config = dict(
    routed_scale=1.0,
    n_head=6,
    vocab_size=32000,
    norm_place='pre',
    rope_base=10000.0,
    tie_embeddings=False,
    init_std_qkv=0.0175,
    init_std_up=0.0175,
    optimizer='adamw',
    lr=0.00143,
    final_lr_fraction=0.05,
    train_tokens=283300000,
)
Below are experts of layer 4 (counted from 0) of a mixture-of-experts language model. Rows are named router (the router's row for the expert) and show model dimensions 128-159. Each number is 200 + 20 x the weight over its row's rms, rounded and kept within 0 to 999.
After each expert's rows: "comes after" lists some tokens at least twice as common just before its tokens as in all text. This comes from a sample of Wikipedia text that the model never trained on. Tokens count by the router's weight.

# expert 27
router,194,192,232,164,236,204,173,217,187,216,205,210,234,205,180,235,228,213,201,224,210,187,190,179,194,202,171,204,194,175,187,168
comes after: " of", " and", " for", " a", " to", " in"

# expert 51
router,204,186,204,192,229,239,177,221,170,212,214,188,186,202,195,199,203,219,169,185,213,171,164,210,181,239,190,209,211,215,190,208
comes after: "'", "-", " 3", " 2", " \"", " 4"

# expert 45
router,216,188,183,235,153,192,186,211,222,202,194,171,227,191,247,180,164,173,228,171,196,242,222,193,176,217,214,222,180,171,187,200
comes after: " the", " his", " The", " ", " their", " its"

# expert 43
router,235,194,169,211,207,186,187,178,212,222,216,248,198,214,234,209,225,177,220,217,220,190,174,192,208,232,199,208,208,195,195,207
comes after: " was", " is", " it", " It", " which", " as"

# expert 4
router,166,180,241,203,199,178,233,226,195,221,214,169,189,197,166,181,225,178,218,199,214,187,205,218,203,166,211,181,192,207,168,169
comes after: " ", " 0", " 1", " 2", ")", " 3"

# expert 0
router,180,215,230,212,178,197,192,167,234,198,203,161,157,184,216,202,203,187,178,185,189,213,245,155,220,234,221,173,183,185,197,181
comes after: ",", "s", " However", " well", "),", " but"

# expert 42
router,187,192,192,200,211,207,200,235,212,187,151,201,229,220,234,191,173,208,175,225,216,203,217,228,232,220,214,226,207,243,198,220
comes after: " \"", " (", " ", "-", " non", " a"

# expert 2
router,211,203,228,193,214,192,173,201,220,210,201,183,214,209,175,199,181,175,219,209,207,184,167,224,198,221,186,211,217,223,174,159
comes after: "\n", " |", ")", "==", " ", "."

# expert 36
router,231,203,191,216,199,188,196,222,194,236,169,191,212,206,197,228,227,237,196,206,174,223,190,231,188,168,174,204,216,189,210,198
comes after: " of", "\n", " in", "'", " for", " with"

# expert 18
router,168,189,170,234,180,184,191,191,195,212,235,211,176,210,204,198,176,200,195,188,175,191,194,209,198,209,205,177,176,194,203,190
comes after: "\n", ")", "\"", " Party", " Born", " such"

# expert 40
router,197,187,194,154,177,153,192,195,220,210,201,207,197,179,193,163,184,174,194,203,191,163,253,141,160,199,198,209,209,220,191,201
comes after: " to", " he", " and", " who", " they", " she"

# expert 23
router,193,241,193,197,204,176,200,170,209,206,220,217,200,188,198,211,199,173,193,179,201,203,224,201,196,210,204,188,188,198,196,198
comes after: "\n", " was", "s", " it", " It", "\""

# expert 11
router,218,175,159,217,205,234,215,222,224,223,172,185,179,183,204,213,192,227,233,193,191,206,180,213,204,201,191,191,184,183,246,179
comes after: " the", " a", ":", " of", " and", " an"

# expert 5
router,194,254,171,209,205,213,182,201,188,180,193,175,213,216,210,197,218,210,196,238,204,235,234,181,189,190,212,198,209,220,211,183
comes after: " |", " the", ":", "|", ";", " New"

# expert 15
router,199,207,198,166,221,185,191,194,227,234,240,254,188,213,182,185,218,198,203,221,231,181,202,160,202,183,206,218,180,216,187,227
comes after: " a", " was", " is", " were", " an", " are"

# expert 37
router,210,177,147,191,250,222,175,216,156,209,212,199,224,229,168,196,198,223,152,232,197,215,234,178,174,189,214,200,198,224,196,196
comes after: " |", "|", ":", ";", " 1", " 2"

# expert 48
router,184,199,209,169,225,217,208,198,196,195,234,197,177,176,193,173,232,193,173,221,224,190,179,195,219,197,213,162,185,177,200,202
comes after: ",", "s", " 0", ")", " %", " one"

# expert 49
router,170,209,219,219,177,213,217,209,220,181,210,195,213,189,204,220,214,190,214,196,154,216,216,240,227,216,200,204,215,241,226,178
comes after: "\n", " =", " life", " season", " career", " name"

# expert 8
router,216,191,181,204,204,224,189,206,192,184,202,189,248,206,262,193,192,188,227,184,198,195,205,179,214,214,207,197,166,219,258,185
comes after: " the", ",", ":", " A", " of", " St"

# expert 62
router,194,177,198,228,223,157,224,221,203,219,224,235,195,201,177,204,226,162,198,216,178,185,204,204,221,173,182,230,236,176,208,183
comes after: "\n", " School", " located", " Website", " Location", " Museum"

# expert 52
router,171,234,204,212,225,239,205,201,181,185,152,206,220,207,186,222,205,247,179,222,173,231,184,203,175,181,197,203,199,227,183,205
comes after: " |", "|", ";", "N", " MPC", " al"

# expert 22
router,211,175,225,215,206,200,179,190,261,221,226,190,165,221,230,209,178,194,221,187,221,225,180,213,208,207,179,191,212,193,172,216
comes after: "==", "-", "===", "|", "See", " ="

# expert 34
router,199,205,202,184,220,196,223,163,195,235,169,199,210,184,198,254,228,208,198,203,193,195,176,221,185,191,218,187,238,175,192,206
comes after: " of", " in", "'", ".", " with", " to"

# expert 30
router,192,218,214,186,201,190,204,201,212,208,183,186,224,193,192,182,190,190,241,224,228,218,191,228,235,188,189,207,226,202,196,182
comes after: ".", "\n", " |", "==", ")", " =="

# expert 41
router,234,173,217,197,230,201,191,203,190,201,216,222,222,192,210,172,222,204,165,182,230,219,193,159,222,208,177,220,211,166,213,200
comes after: " |", ";", "|", " of", " 1", " /"

# expert 19
router,238,172,188,230,186,208,188,220,204,223,199,179,190,209,237,203,220,244,229,217,187,246,187,215,190,218,187,240,185,188,206,205
comes after: " the", " a", " of", " The", " his", "'"

# expert 12
router,196,205,196,177,230,197,204,198,182,206,183,178,219,240,193,224,212,218,214,155,197,217,210,191,191,205,210,217,229,185,161,211
comes after: " in", " In", "In", " May", " October", " March"

# expert 6
router,216,216,212,190,192,201,197,157,190,243,206,190,210,230,199,226,207,191,200,237,249,166,207,215,146,212,189,220,217,193,208,222
comes after: "-", "|", " |", "\n", " •", "|---|"

# expert 38
router,181,187,208,222,156,177,200,191,231,168,201,193,192,173,243,170,199,201,238,198,211,241,193,194,211,203,200,229,214,195,193,206
comes after: " the", " The", " his", " a", "The", " this"

# expert 14
router,188,217,215,178,180,215,218,181,179,168,221,200,186,184,199,164,188,186,184,230,208,210,157,160,205,192,153,194,158,187,185,234
comes after: ".", ",", " The", " that", " where", " this"

# expert 35
router,206,194,176,194,193,203,189,200,193,229,190,213,199,219,189,222,163,227,209,216,202,168,169,216,170,197,200,188,197,199,204,191
comes after: "\n", "|", "-", " Votes", "See", " Title"

# expert 53
router,212,254,207,224,218,228,191,202,175,175,188,237,222,208,196,201,213,183,221,205,207,225,222,181,181,236,205,203,211,205,194,189
comes after: " (", "-", " \"", "|", ":", ";"

# expert 1
router,243,157,201,194,181,226,218,191,196,237,198,185,219,219,186,218,180,215,221,199,242,228,151,205,187,201,201,207,222,177,182,228
comes after: " in", " |", " (", " as", " In", " at"